config.toml
normalize_top_k = false
groups_per_token = 2
lr_router = 0.0012
dataset = "wikipedia_en"
Below are experts of layer 4 (counted from 0) of a mixture-of-experts language model. Rows are named router (the router's row for the expert), gate (a neuron's input weights, with its number), up (a neuron's input weights, with its number) and show model dimensions 0-127. Each number is 500 + 50 x the weight over its row's rms, rounded and kept within 0 to 999. Numbers have three digits each.
After each expert's rows: a language model's description of what the expert responds to. This comes from a sample of Wikipedia text that the model never trained on.

# expert 32
router:462515549462575477498569555433482447535561468448489482453506491393496456506509584530499531525468487536571522541454489578511420533400466525458432414516492562489514492444527513425512548477507537573469517526510488442491511508558468429417491388554493570551528571463595555532549518454460541569437354528475575503523425442519536429540551508507574486473483564437389509462586464452502436551575
gate0:542470487634571525509487465512456558520494431513594440487456492563488494567471507554476533462522517511532489429536447556394517471479477418523423541583464494477467516466522377538548558473575506434501566601494510472589467412518558394603556560513513591576473420462506470510460542431508577519464497531512443489506439487497443453503480489450468473456530496563427596505496431441497398536493
up0:498481507442430493419413462522525444495481477509498471463452567481463505467430502505522490551570461503549508575426611454590497540528509509421501468440579481564528499466511521508551469509507505557477485404594506458580516466522458586440522466427529548521559492502591501504371445547556548490512454368579509511477579475460514503580473428541546551442397516556475415532404480553412494459512
gate1:510489512518502526427615471528473549473531481490548427481593519476492435464536599482504574442457577402511494544477570576483524474507462465471461465531532554509570525636504605429457477529523462563512522480444520538573515459519500374400545518424539442532518444440575425547521478547504515567495385521562569593426506493538511473531510497494576546542494540450583526447501541503493562551555
up1:418580506519573429507485543469555484492519557515436611455493505536466525542478427490529460574449474481503424514499404467372523523469558487430521528561494474467458578512463519526486511478522505486475510419500504454500476510475480521554436386489545442522393509436367480561516522516498427443438594540473535416566552454517423447564485529549469471608472443481487446477526575431535405583481
It responds to: Function words, infinitives. Infinitive to, pronouns, modals and not in running prose clauses, such as would otherwise, has to consider, he played.

# expert 56
router:477442467444501435532491479422499438485685515478446591531506457472535622465546488582503468508425474531481564491432520524471442594462587481462487430559463482513487494494503454489540480449508503485529482566614470510503456493466547460435501540442434525547501497492462565491464573460528460554503419595502533480479487377490610499459522577487541561409455577466420515576489565520545467488526
gate0:448489514575518526488523547472539416545469453485470413511451550555435523529490492531520488603460461454494540478536546435488496451637453475593523474555443512533479501462545467393461509549583397479492495602472446452568500445417556518510472550450438566478471509488493581483493464525439551417494414526437512594591517462554473513538460505523571511498523443459381448524565535587518459447579
up0:434462565521542543525546462442520569469532449513503374387514467542517445489536553487558493463413495526511445450395517537480494583509467514429462406580479497549464544590493520521524529509507540561517537368437502558471604536446435516389480539497516465470475517443525531467468492434513510477544337506503499546546418461542517471499510528523644494456495483560572528566488541509492514547544
gate1:505437571532493472539595522552553475477486521519471464507489436573523452524473494522492446514500466426585488536427536452452470540428460531551512593386469479525506531450539483521502491551568486570498462595591556447551462477575494501559559642560479465505444483597496530414388510557551493475540541566590483491531467530456568455457442537448501482473489473561495508584478524493581540567364
up1:459606500450458448440529478502465466527478457532580502409474447613459457538521498429533483479492551430408553439507502468528480467600562506509530404563496492547479516498553573494447444544557509393413494488461393513531564475487476404385523474554503506444553495503434512488480499518532479431512534498472514490457453440581522483561442470597490597528496507455540593417546436426470554458572
It responds to: Dates and years. Month names and year digits in birth dates and date phrases, such as born February 11, born October 2, 1952, July 2011.

# expert 29
router:464467407446539443480515576479478438506596520384495504501389473439502484488496496473544425535498472617572528473473511547483505559399581499402479513393536527497501418547548530526438508384466506577482390572561467421546442594487514520436484498543514543534588511427510630564474509513492494481465467492516533467557504460462545464509578544519534531538497531421437472526542497516554478476487
gate1:496580476502551526516548570553472578464521536367520445453405491532441475442524419517531484401403497508419437514505486448434512514528607568563534455544431492438629481502559501442599587459501502509532450540454507481490472578546512459503549439437461418552470494449526462507491561530492486524539504517435517508546494468542439540577496523540525595538563450527484557638518503576510531507466
up1:541484531561540540534443476512469433468499432551519491468526500417524549535575546481591445507530437490469372520438409487535507525528496448481464500433522565548543566552479484562580455566521571522476511497475497472447539477473440433497379481430505513438434514518436447403551507462500524528490518454454431508448466501488482458567535505444609557558364543475469653456507502593501547564538
gate2:506497484501489472483456559522588589459506501477480372550539530528480483445487521492475571509503532500527471506505441470484506478489558610479524549467588513480559499503539436435455457475511586469525483485448460447525440551351440483568444494459555516498520470470617537504414547516534562464482568511609469544417548483496579495533632527522361518553532556459523512512509416464584590566485
up2:553501515603425537605589438390502471549503494508460563558509546490502509540572522487482400415412508433520470439495576623450496462472525495530460561501437496590467479512394481522508618440483436512452573479476487536487532454581469535523618497534495527488489505564498478475511509434523478571551479453469548502568521456551525549495417505470569447458522476500535609570470590536526460461468
It responds to: Word-initial inner pieces. Second pieces of words split after a first letter or short prefix, such as E-spec-ially, E-mer-gency, unp-op-ular, acc-um-ulate, plus year digits.

# expert 37
router:399453487465471446555453572460603471489561453436476475478466502465530545488492496531507513584461419559498514549464497513476485590444523569474436457473490527456505472408468594475478530431457471551578561526538503403455510599411441462424582436520420590535576517385511579502493539526486487542448463452439585553462457432483513394520503496576556545481456544460441460533489481487558519515545
gate0:562528650492525539522533497455501500515472527514468531454526460449467479514468486461499465491348526512519529530415598460368523541405476493509478423528470505539545403492434531516510498551574541480429481452485482525482482625457524547490440469536507504567540477508500488583521389458462493453612577476413538543415458516456440563511455557603523586506543439521448476549513493506498523576536
up0:595569532431477475520498436524448464518463507569495521519474456499473501445544483514484499491498405590584486474445499565515512460609511499445533483542490466452486512517551501512492402488492523542491513471485558505605542434512475562565511565544519546437344616538470470556558582443538512469461503562534496503546479521463448540504461439391486406447617570518516611476585539502417427502462
gate1:523526446467487566465504480526569543441493496470558476556471566546452530529468492525485500452435575383469532545496472501445495468545432406565501491520481531593464592464520477432502461638585479513490479492401510584510640395466560411488479616546503450455439475561582525499563493544533517507563435485475526476416418530483561496518467486495535549376555496453454503497502499518463495555486
up1:399452534567504484524471454493508497457554375550518468506467544559514472521545518579461466526403466506460516540611575589518526544589462469555439472552505557440514584471514559481483479445506476555560484498510470491444448424466506376441469476536439483588516451474575553483529484378398480546465461476518550520463545549596558455539507494511483482465494578522379409482497513556523462550561
It responds to: Clause-joining punctuation. Commas, "and", and relative or subordinating words between clauses, such as which, but, who, while, "),".

# expert 28
router:448547515473527506555531568505573449510553380441489537553502554445616507403466515534448449502482434511530478569519478545553420564448486504505431480524537515437528431463542589463451539433436508567575571546527488420482512523506463461480532481477556541552573596530530543551525487532467504625519472604463511539618420466493495466487545519483611569509445556449491452493504442418555533464531
gate0:467586465425480463486557535390566488513515484524487557530501518535523484509521404475539462418501481462499552439462444545540426547491517429449552573481510479544479490550560483604443507460489544519499537506493517478506412512602515468495431562551457554507418490389414437551617580569549477503445543539449510432578499460495414469480511482524380467446559558471492522476548483479593487551619
up0:433435505433526568482536365547395529484482447472526483454497549501511610535442478530507440488500488508496438417447512445548580502388496480566537407496454505559494494481501564511515440525603576424521519546492443604497522567505481481484567449526507452464528542532476420431471443500558533533545472413485492566447464533486580504571502507470529532454517477555549545515366398589454454487533
gate1:514531484456531433478407484519502423501470500562545471488539474461548498466432461500427499481432517484519492500490451455420606568608561425514533570536514394499386514502467426472480530492618493595463536437523474431480504536488551512521554495523523612489537517513477438608498462438548499465480492509491464432517522531469503476632464453583515445329542502469471485561465482443441444539511
up1:521512548503525495466482554494428561501489499468547523468465465454428493447502492517556614424524531489515466475527460508437511552480467473477497592499496467515467501522527376460473525507521610549502569561569455502549491425434540584503463480484450630550626552502546578490433454493584485485522505609542467501534458479578529506505475553635482581462516463587522398490517498475461574580395
It responds to: Copulas and comparatives. Forms of be (was, is, been, being), comparative more after much or significantly, and ordinals like first and second in running prose.

# expert 47
router:446509389414536412556535605450483497520588469423470504553422505463566511485606515497569537583471451565462487584456460488470443527441532557486523454458474550521462515507470423486491418436441497535542468543516538490380520523483462443466477383467406453561490514516529615613508540561505463557510490602499539494533456427509544443513466463526492523471558503512469479482554405453447460513505
gate0:468537455449555543542423530458468593644488450494447455551506521473466521484500473503458530415418510505467538548503485449593532499494457532433471511498474466498470500489373435492457582499444527532486510594503550490519494422504468516530566461553523621466492525469439560497467526534597455556523602547441568498540410501478473557501468473475460479444643491562534474443522374411472433501514
up0:478487450536458449507444420538490527512532537466549482488434550463543534593392462458517567481524532502529572478478481413517485424587488407509529466537471551602499618528566586560519449522573496518408512420462495471491443474534583491522477554464506388463504548578552518547480551465448573514574404449492540518409486535555454496505526537494515443450427511506367496446559514515519468593512
gate1:412514444604396477480551482456521488488477541458519532510460472604451431580575504498547493582517476475410509459472507531601545500602527497351536499543443437453542427542525437491555529487524521468554602584611488543477603522506463486461521565440417536389465490475523529459475489511517456533509490529482401439566524541501598485524512478511472504466548497534443570503545499547487497517566
up1:631459560519616550393499494471480551418485450600445534514499489438461476501479471464472425440457495504580618467518471573529464468476507492513448451588573483514480562485525596556573400581423577479498530478419437580537468560523480558588518488495529554540546608453455455478465457463438534438515469518464469518464547487477500586467504503454459494465554537497514534508514585510569531523547
It responds to: Plural and verb suffixes. Word-final suffixes marking plurals or verb endings, such as -s, -es, -ings, -ions, -ers, in trends, lists, Teachers.

# expert 45
router:421424522501484425497508495419524454499663499442426470502510458506571596530561549513578527532512357641431490505434506575517538539489507525509541427521491555441497475448533490541479446453469504573547489485557428529421456514439470451438512432585492480517469571476505560452404526418509531485499470524498573512506474376482513466463499494515579500476503542446440535571511474439493474564541
gate0:561440454482470545476495646512545508400535534460505465495481493498517457549557521456440512512468495563481462488415503462499492551496494594532444455570496508480508592410541363529574438520483540617577455409472485426414402526547434466507511442571462506483521449428502517568510464507563512542428568587454428515525536506430454505460421495536532548507547496520454490532437495409482544542560
up0:532509536504505488415453463547529579481415591574616453493564556465492461560488457494470501616549518563455520501524470509492623438555506504451476557540454475577494532529522524523471498535437518500570440476464420564499416531558519483474380456479456432481423535519452485474478467522478529502406480468489467393520583582596468558550424471511449406563472446553515525524488506493479493375516
gate1:453415526540607487469568516516507543518525433478522469624546583455548464546527540508539453490504350484579463501521454491519529435460500471555550461539571533489380485492543502466483526446589575595483533493572466441413482516436464495421496483563605519482481556459511529501574523512422489491486574477488535528516437524410519477535433583496460536492472413453420567496458419483558507563456
up1:473478471543540512440424419579464513407442523496573525510468608617527440534424449568497496461483515448443518493482511420488546487511555524488473553506437517494577562544503516465558504535510445435469472557509514502534519486596461546620541510539463454391449443535490514496519450483433446499466560447581501457500564548486584540471480543422511341484484402440499425554425503521452570487507
It responds to: Clause-closing punctuation. Commas, closing parentheses and quotes after names or dates, colons after Authority in species lists, and the pronoun he.

# expert 57
router:499457461458559432524426567424508505480558432461423540587420391436496471388549566528510508503412451481573534458451568528563444522452551544477487458464556555477491454518537541496448552477449493533540487569456559482488477512501488375416554520457478573565564468481601571545598543493457449555417500627433539496534426474490545461515555508492540512509517527531521553528474512417481488490548
gate0:513464511458505498467453566489509554496464413510529504497509468380548443541484436532439502378463544465520493488477498512475476529579490595552495413529456540488472507527514507471553416495619486510455497418468587419509514475540571583490481436470515648591464536450540504557449492441512549475476594540625531614492416582509531435459493490532452519436452505507583527493514424563458506489511
up0:466437543510529419573513428576504448466455549490520541599554360494525479475429470561495422426511343527536504449510528501581554543492554504578399619463533488457541535476554410490494503495552513501432493466521438527570510474453378498582529529501505449515466455445517488429502519481566491475547578538547527484467511539457508524455523470576473539548546546482501504531397462518543513569417
gate1:468526328439469438485455531596495468403511493436447489498425489576562439488531570545509573447469530478512445520460421588523462474483553542457505420528575636511511491572513539475497341469465576503507527566454531468428544419580509457533504540490437535547483499434513464558489500492479520573485524534527432493452567535493521447552604504508517491506479421539495517562491470415479522498500
up1:587546543512499546451487504494529574529462569529556556502493530451451452451449532489458528443529596491397471491545460593470623509607480495584572517552508518524441564532540561531329526531540594444528486518473542490573503410550566519488496530523565498493487491484507493501477413450501579512544514482463433459489485558575431642454500491460487465583538450475527510559437464434455513492513
It responds to: Verb stems and endings. Verb pieces and inflections like -ated, -ized, -ed, -ing in narrative prose, e.g. persuaded, hinted, informed, proposed.

# expert 24
router:438529460505485447589480573483460396488619429577465556492479476410527501474578528540513412503425416564486554502422546542546519538454607552473462495443438434488471500458487467528530468508464505566531514469545387455488401559474496380559523460538500498506524503512504504553427510489484494453443462591516476490497491427540530464437504488491627503606555472476470481511499464488607569484584
gate2:584559496519480463601414513477475414439537405499510488486547466415496536480530458546505483434521590552448475438472526405471466475398629586546468491468507574499556532507477481489475429459497555432536447538536594462515439465529455418467573454466481457501545511508578403491522507490452566490497521483375582588472474469555454489461457503541522539488603449537446456537433491414506479500527
up2:447474514498579489468535395476519547601479582474502498565440629526514535529453536497492488541577488425572525512535482611527528517569392453474581458598504474510480519516548509482552580498527479474492499503457432566477513532444575558492437601479462498474422487527427533520463517531508500553543415499516519488478464530496596534519499531416384435506479516511561501353493497600506483591462
gate3:511412467496584479479524482431606534487540416397466590566480457519488503434556483422425395533335480508471521541470489444543460455476453475501549498463500566556542489497509484625557530484446413494518539539490472449546443514544469470513511534497468532546497538553496535547477409457538475496496424462379470531484578499499505461410595491506534483532544476555461532539455560518495517390407
up3:500539605520471486522498513558514469488417529542596441451560554473452513513477428481531438500507589478405604505493507530441600511517519518572531477519440434529533465599530505553496504550590524458454458524442454509544470452543525408533527539420559448431413411489429457419475526413561520580546563436537493479434523539509483526486419449402504421544545461555486508488455595551478473552520
It responds to: Table cell separators. Pipe separators and cell starts in wiki tables, especially after season years in football career stats, such as 2015–16 |.

# expert 27
router:500547519478493430562506552535494433535615458521454565431544447456557563466585493534573438461488457580532520583486457514461433473490564493420525486527534512343485419531507486523483494455431544514442549457523428417454467566493414531500494407494529537535511547529566517519488521503493446439446499499424528569501547401567525415519613560536567486562488508491530476539458462494624510469563
gate0:502483472476582448515505488541487560587520473535486518578481440497512522524626528395594463446566406564612438572518442516577450495486463445454505530510436470478434433507423472503472580524525472413517525492539455457451566499406549575521513486536471507465491488488506547487562476452427458617481549468523482607495524495460508496564482458513522489476468548563443379452399455487468589433507
up0:458535454524447430477564470458531483444515442532565488420532644520476577521508513471455416572483518512453474474530534390526478435544585485630509486453476482549465408532520500519433424448523471601408424560519435519449529546518555586440587555480502476518517464405445478441448558491570502572501490515511505482492524508467509538555490466508511460391463518524559496501551522490522364516566
gate1:476429444536557489553531559501467544476518536540537476619459515496460473520499520629363493509523492448449480559471463512468439503476438507475588426495480553500483459461522540535458540494463683483504465486508437505525448527546384456471516463429552508469534480569517513539514509543490496433546507523561504547508506511437426456498581534611546454467547552536446579554487457446500615510372
up1:504548498480464533528528427470586468459468532500482502444539482447503556520413440473533478532546478509458513419636504542532530545570591406533468455550471415561413485463496536445548436437519404444464513549555570551464507472456640486427534539486473529522538471446522387424474459544501555486511455465456506363488443513544554528537479424380453514455505522481473453459535549476493460447552
It responds to: Table headers and cells. Cells and header words in election and sports tables, such as Candidate, Majority, Turnout, #, FW, and digits between pipes.

# expert 25
router:495516488500541423586569557486532495492554495478409563548466463439565425351560433484519448476473446474515574482485476523493455575423518552449492501458585517426471423454496563503432492471440510521476555563523521416553511582504456483474514482541506602563584613484547579547551501533468471505459445578454538513531446442522474505415587533479530521427484565494538500541525499461604479571575
gate1:417492537431502480521591482523568431502504526495500530517568558588521477433479509586458509489434599479505490478508492566430432437479556480430517557447551507473491523522616526467505567504464511450578569518495520479509520471495552495563405512486468487486470454599458530511458484432467434477535575542362517420601457456502548455472535488515508596572567443412572487513472511535655506510545
up1:583545489569529444525540485453487495567460560555471558522560459415478559453589490450540518536480523433454427560476556423478428429541491501577599507493404548525410508508466516414520552552488462490592441431509470455525568566491568567581488478532628565541498538523452544432584485503453574443497450469466555522489558554510443563518562481606496467530487454487479436456502515540560556511460
gate2:586471477469448333579494589552583573539527586512438494423604533452539493587462617434435539551459459505433416533409458574476511462450508439396517421456484500484487488526427527460464482548461460437510449516456482600458562501488540487456440577514487500507501507397505507519515447521446458470552530496542475508507466545485567508469470512602536485548527499484499451563553505542516503451521
up2:635453526450379433592423498499526457510507512521547512559509477456471553521439516445510594475468428469433508427504557449606478530544473509421435592486510481514504556509491475472539481515518463482467529507481542512456491430531478488510440512602574476467531523448456501409377511536509471430543531505440534511528514467545453545414454403431528465361504463480433443533523478475397511416536
It responds to: Adjectives after determiners. Adjectives and quantifier words right after the, a or his, such as same, main, own, largest, said, possible.

# expert 59
router:493462491442547446547507509468483400483682494463476581518457500407507556463578489507500426534424436530510565455451525533515527615491591530420520397516527432473480513505473482435463460472510477532485523511515459489468421540475451461518456452452416506586469493467495609569489521489459476496421470577505536414555463386546578454503536561535554556551423498470482488563533512510588483475534
gate0:437484513560493460484515490443480554407540560474497533524523503462568485450597437477484502514492475476516492462546445535524419566554473597505350625555510478489548402460494474518446498473504581419504478490523487573447474497477542508526624571384466564459507501526521405544512445479477514593469556479457516471438401427567571470547502505551450500421476501502530408558539541477477433495569
up0:556474510592540564439522442535527466431403566526546481510556585526433504480424431451449527499544580494414493435517511470465562564553471468556551479534424441459561576546562457528495537494570477436453462458429547536516443446489522494513484579470520452420425450483437535543464451532548572409549551491523425546487492561543484579626499422468538418567473467536456464525446557533460443524501
gate1:490498509434521471448584532505546502474450537516459518606534541388542474473571479449525475543530437540457451475616445554471570405502538527499447569468497515521462489436569464519407495563492472447468569394613484546512428473550374508474536495503543559456555517511489486433462519481527524496545500565575507563484332545531441565537502530443512620503509486555520521516519504495529514434431
up1:493533499555420526493422451541505517563481499509548451479447514628510446523420472527491468460603594486477500499445498468489508493498432420536515527529446494529602484572517545488586418517504524462540476552403503521441592527457565552544482507498515531450440499481483510456575446494443535506566519438530521550517634450626604491529492460516428362440539550499491448495499472502426447596523
It responds to: Year and number digits. Digits inside years and other numbers, especially the second digit of years such as 2-0-22, 1-9-96, 40-0 metres.

# expert 58
router:453460532475537406477541561433557492497552404406450576517455470501503473467555488629505395471529446465522480521491491480485431554412495492447480507435520451402501406415468514432478548419405504453447556532496433462506468554428482493442521500453471515566580446439592556541554488499505437532455470531496492478553443389466570493458548578508553561487500526509454489580502422425568518516498
gate5:506484514498467373506478552548500568526462489393509526510515490420508496552519503542557519513604539510438545443514525464515392432460500513475454420475483486466475444365453543542444467472507459480514453507487509494547487521536567459547478528547549721519555531488561485459547453530498508535563536391546499566522402442526495455454486500564388416487498521490463504502463544503553541600532
up5:453505479518469513424523408542423534498475476485584500543440466473568450544514491535550577509575487431509478436585495443517583493420546470551499524493490499402465447462538465451542538518462503465462629558480539411501509551533469535475552497502475499549539523422542528430390536520395562494548409555527511523563497449558470500493471476456430423567389467471441603538453497463593463481406
gate6:549497493509577464505554546529465488457455438489554574412426451529516487457387480479542480443460536490474491464458493559584576549398427488413555515498517475547536479560520495435592518651566520492502488491444386496534458497538438541580503499483513364560457508520496414490479467467535407463551565461475466541515580440503483492442527428504515596474552558497507506486499434520548553580442
up6:497496483498476424452440462530490497562470522475494546491415516564516579545550479548481531460492465461513480510518476438485563585498513403482517533524466471553599523549502550445593580579583503500550522477518484602498644484452403537507456503432500605500453466532440411463473512503493551490465588566530526497535507616435444440529518482515549537585536399519442447534476425384497517515420
It responds to: Determiners before nouns. Determiners and small numerals after prepositions, chiefly the, plus his, its, their, two, several, as in of the.

# expert 40
router:439455474476586493487528449394556478516696454464483548505421481509614551485567508547484438476451418549530500482498529515523434487465583506453486466511534533485486553470511494530520399492471506549539503528596554514479440546402420490512452455492453529557489556493534538522488511428496433486397484560484494490439491330511549445525519558502571564479482461427435506546510497475555482429546
gate2:564401474458570614453474451532475458509457531537587544559561495539506494536503486471500561522429558517512471470485518520419502480580469447485489545490488510529527559498442510502539529445533496532519539405474574517455514465415567578469496490608573459517602450409482466506547449535545421456495492586593436604526453557413420483509527515481587490530537571441538421456560464479481445384507
up2:496600508475552476456511460531546430537477512379478482551508580504503500477548454586576492421485467529495465457516351484559448535465457587474434483480518484440552529425506546509495412540468577508558509494512510509516469541489513497490518457468495470526511608490580482516457522509463521477451488560449541498448513503391583553550577569484416590447542540436366442508511488554419599527592
gate3:446593577488435548534506580501437425439430545416434470431483522471476580527541491539589540456479491539512535499495463443456482534438473480536538549466423471505418456403452491561520504456551387480628516375457431417508478489555556507485458528550506467515545460458413493479539535550455512495467550503455507499477484470438500453436525503521459523590543557534514514529573435424404423589503
up3:522496442528508490442463459500466537438516477495483372577496411493500467543474499528500492463438560523476448553516567497512540498471553452530537469550490426491449480525532497439513585398534482409496542476471465527409517552449550534548480482544563452461548542530475410561497465549559493405476391552488451609475520520473536648500570551448513565569429429533479517495411550523443631462557
It responds to: Numbers in sports tables. Numeric cells and spaces in pipe-delimited tables, especially league standings with wins, draws, losses and points, such as | 2 | 6 |.

# expert 15
router:435488425458529429544493606507505382456562529486475547489432481475558448517482497464555459471494473514561519510485435491552443561453456507384517512413542526524500440481460521522446509409479469580499494497582457464468442500481459480421482404532465506543645564507501625527508577513409486486422543543433480443575500442414518438546561549568583462473439582444465491521497485489523499480448
gate1:452450617468451559532484444440482535510483415519497510513510477378473542436597484496476567516575442491446657478458427471471506492496390476424588458485446475511566569515448484524471532431517499444505551458537509459541400458471510525450552427467507560485548521538517515505430532648483519533501506446465529489617520494498536493443528410544448477463511445500478593547401484498526509467471
up1:548540550497601486506502423538516434490490435547500529532434578550482505518505541558546523548531447513540296540485492504589472488535522560524464511493536520524455480570471509408539577546495461542542469454455482555505541560527460502502505589603539466528486485498470517480491480501590510474483513454572521573437474480511602555459503503425541586607518569459628381561521442518518557513535
gate2:548487560511550530566511452562503539462505551532498533480502549542478479471402390535442525564446376515487557457510470496443484395549542544571555497472531559461462502451500528448516508457503500498443584506451493509521480511492525489503564393438375436519545390504574521433454495518586506495459546528562533454508489478442452602535555515441614491585544471609534567498443588573533519459501
up2:463548423482503490438513457447476546524497486495467529538514526565484549591566525531481506486513548499513608435502587547569595507516416426485508541558443488518470497487470494606481389536465570375567428526508456569466554447497475520579515575566540472461458478461434506465510485580511530389542452481372461513459578525582512447489441460556462519550505454532567480456560519547441411536457
It responds to: Mid-word letter pairs. Short two-letter fragments inside words just after an opening letter or capital, e.g. D-ir-ty, d-or-id, Elisab-et-h.

# expert 38
router:480453446473567461596470506389492480519634522478547505624447482527523512493646545522542466523488402554447589589439513608547413453566530518444529403532521501435507539543455478517545477515472480541548525547495501493482514540453440527509511456505473460519434522522533566493502563495492401483453529499514506508529523312570571449518524506547519533485509530464455524532540430523451492478560
gate1:424473486524496505476507460553447536431493508512489524452453498468481533576476528398480497541505456468604507630422506495534577404487509403548525540586465471554473519512466454472502386486537452420461556547519499565393517546480450504519447496475474481488490480558417514531564537482421575480586572444503438591558598500511485575587484464511568408443553586527511572530482482496480411482473
up1:548618479477465525557504497452534400431482522514503528457469560522539520467532518496589545578466564555408506381526382499491372461456495634485412479462600496491491435457531548454526481476431472552505461395480530498552443562525534473514504452549545547541507549482584435480532491412526426549466521518487439445473476537505524526472530478620466565428445439473468477503515538427516504495480
gate2:539488488521509503543483543448502479587487584510563502508540572528440524607431538506544515475569421460392512461493369613486601522483531593568546528490408522422433553434582473511434403510519419597441465494429500547522554417489490477489553428496535466513491520497406464554502460528427488376492522549512507526492473512478515441489513463452438487535549577542497479526525456574513536471470
up2:590540541474480525541459465544444515530483498503520445461505520476448556515531492403419518459468497526566451460486518538494517466595529435522487494442531433497547488531568548560556628540430474467492486515616492546532536470441514523571532545492533550527485409425559459484476533532476494472533530437483527502348471509453511526500386539515525406608422390448470442530449476469513483347447
It responds to: Plural and noun endings. Plural and noun suffixes and abbreviation pieces in names and lists, such as Carn|ages, Gr|ades, Dr.S, groups, duties.

# expert 44
router:401485379491550457559488571474522378453618482536412564513485429494508513447560483513578464482472426526585505523486519543492470507510601518495457478459579602482569527456458473512536432483380484557527498502554478488401453478466540521479502483575475500528500555530538594538499508440461487519423485552489516518457525360522504407512519529530551536502491561433473538524554569602521499455574
gate1:531472473522426490517587476541490465413510580491418549565567488546544384476525465549576445508463531469486545506482504596552551427507518444423546547520529540596497492475466547515561536506439586480507515387452504504498469542546516487485548613556554508506492565426416560453551485449558384460527427501511492400489477507486514514550597493466537481552510550475525457439450445473508441646504
up1:544590539553499498434409532516477587529507478484546513458491571509489556605413418439448548528562558523463497507566491458528561466497446494507425492497505369457465513597526565485448513507534459368518520581416475613423590530422543493586505474440540456456511471541441395557470494543416562501569525453541543514516509554459545517488480455517457572511437434488532452534509505484481545498473
gate2:538492512617485515464445545431497471607491548533544467409563434484496508482497531480551532492510480535501477502502483491407434543519529458484419587464432522492475512505590414544547498472414521488534601493513550396558529486452504629478445465508518513459501519546528500449487527406520507469480452509404482506502496500450483409528653551662451557522486517492525508509568514600490407501539
up2:576398451491486464435550534456438417487487493481501512607502444504531477487511522500422448517510466568588487508550494451487552573483483548470535529560512440473432488488496521431473563534527579551485463427522577498515539467523510507478463548486600544520485649398514473472518389598452630494482441531406483505493489493423466526440457526489459446511365437566494545449524477438491490534418
It responds to: Table cells, name fragments. Spaces, digits and letter pieces inside table cells and sports scores, and pieces inside proper names, such as Del|c|ambre, Sl|ip|knot.

# expert 0
router:476499394429534383507449616437503376541615490442462526517423517541475516458520504606504511530528463473541470615523476487482413491472611479517441526464550521504485478402538536511477536437479551514575520519529504409523462515506408488427460507499514607574494494435492579549548520529495495558463460547476466529506478386462523462480574518507587529488468558455484468532539495432601480488490
gate0:526510531534441467587560377509470508483476496428462463570477435452529489436486587501522470464389504500550533510528507469566454452561505516507511497528511652546626520548533495532554468476416519474581550456596431501556460509548477495509479489480428627481522494476494511599433506498482516484461520514463590468539476484499601458540560539582492483586503442496420511573517481598533589454452
up0:581496557405499543523477513490523518460508501565531471446523489549484487522505381472502504454582578504523476527489419517563577534475502569485564481504532439428402511539448473508501498444556548530449426449455447542473446412409531503451434504534570443552491465563453520445482559481473415474560531448599515482568526494526426633487490414479565582446506499525461472453486530347420473529536
gate1:471451441491513465486433498575596536408502435467475582503458535526490456553488507471485546608537463495526504557548410525523535436548437482373456531505515445529454383514482452461435439505509512576540485529509455450565539559567588543501535438567473459590574525476516530481506432509472504514475572447573440507528531508501536477484447482541458558486497523461554505369560385494545456625436
up1:545449517473364539538525441419448544535499508554460524443372484469437519507452476565461468429515618512497472526499561417517501446475454480551529497583470429505553508474545523515635570564537470471427523551526507547458589469494448549456466581489529577500508519508531452422384519454579552504525391499438524493455487488520568570526541515474482497466461521516443446526482638501541512547464
It responds to: Leading number digits. First digits of counts and scores in prose and tables, especially populations, totals and years, such as population was 3…, 1…53.

# expert 35
router:462445494483548440501482554429476491438600402430458568458503472484534483435467463458544380561465404521506463510551447470532498524521554514476473476484553482459437517480497466453560445364431561563522492501552452490509478531503404446463522438520407489522508528503552489556537523439462506494370550599507505516449500357508512423516571565517533610519523458426481450499481452537558556495568
gate1:490545477474601467548586536495524501479484497459469458469506544576588411580609450440563535510520459554515524540514555496484465496469539486547509582467554584483464473422603494524495508450495503463483547485473490456493461516545478476442474487568574454493484503503588610514504444487543497439446507421483372469460498508594529371531551455418453534409593486431552475560532487555421491467593
up1:501442468562519531455431482453439437516514508571473443506517467492444539509499490529468489547481580443373531477517499485505546491577389558497489464464436421488527512496455607464443498481564390487556449459405504575417590521503564583565499531423414578453468537511425399468506534568413534500580494529534507492465573483422543567496444499544459511528429536529514537454482570453551483579522
gate2:487477487514437465474509565359450525524487484533553480406493497474552432541484513467409394429482511422437506473589482548484533537515488515511446506439465404494445499632526509505488524512506479593533409464495504511389459525411474497529473451568574468560434425459523528485482520478488534463403479553458440423488495439566586547468475431436479556571491444507483438508439532541485548608558
up2:503518494554526543580636418556535505423472527502517427484451551552479454501466516600458543535500453436488528515464441539550467467514514450507597617400539432525480473437517518543571508513509473461509505493537421526548588587460423506484495492520501444454523515584449416433544509581429428556454510483472508427503557472390416545514485489523501433496470593532491566511569542504530504485373
It responds to: Sports table separators. Pipe and semicolon separators between cells in sports standings and statistics tables, such as league columns Pld, W, D, L, GF.

# expert 50
router:459455351425558454540544547528567528502593518438434505561475465482483470447573544515445524539528443556440534593455450577491424525473534527495412442487514561528464502524521506567464478497479525543549574555494501452460483581383399472463509489524426459530545597546537586546499480546559455543573547581421486514574513425486502471427545487512501552460527546464549488549552460474516447458592
gate5:523538541558519561435429404497507505520513447529509538501505576584546479506489520496492548566408596524412527567574514465525435550530480547568488407563484441508563507477508502479511380554610550475473475468445478445569488576450555470464483478572616495554594458517477527500470571407455493411535587410436453552518505492488524527530504498449571502520454488453534526438561537507605439509531
up5:534465554477458509576578613499405500476516527524548467565590456479412546509522372454520522435511441485545452465468412567507472484461511422538457520485479533465464467528494532403494545485443560440414501522516566464401516499473507514533553471541471471505486424478475554524582498511511556517464460490590537514500507551503448475501446518521489477424624526404449404522481569561386591406471
gate6:481422553461573509409473528544527468527479525438531487490435447514502460437552482547481606406516444469525413510496513502482521557490468492442457582634505471547550509464605497549472494520546521557479434504605532556569468421411455474477474537529548424463467574516541530483537468589512431584542552436450444535558448526513491502498511510488457494428529404507514561450628528565536493386503
up6:462452550481566480468539666511602507544484572494524497522463576467499431531503504532543505463437502478449509539456490433500434466459517410463557514509434550514486470468537559472504540482537413458588566502523583531571500604528500503546477470425504522481471481536498623585490440525502472516467583531469513467630490503427485468524575508524481552422628469563488524559568442402504515546439
It responds to: Time and event nouns. Nouns of time span or unit after an article or possessive, such as a month later, a decade, early days, season.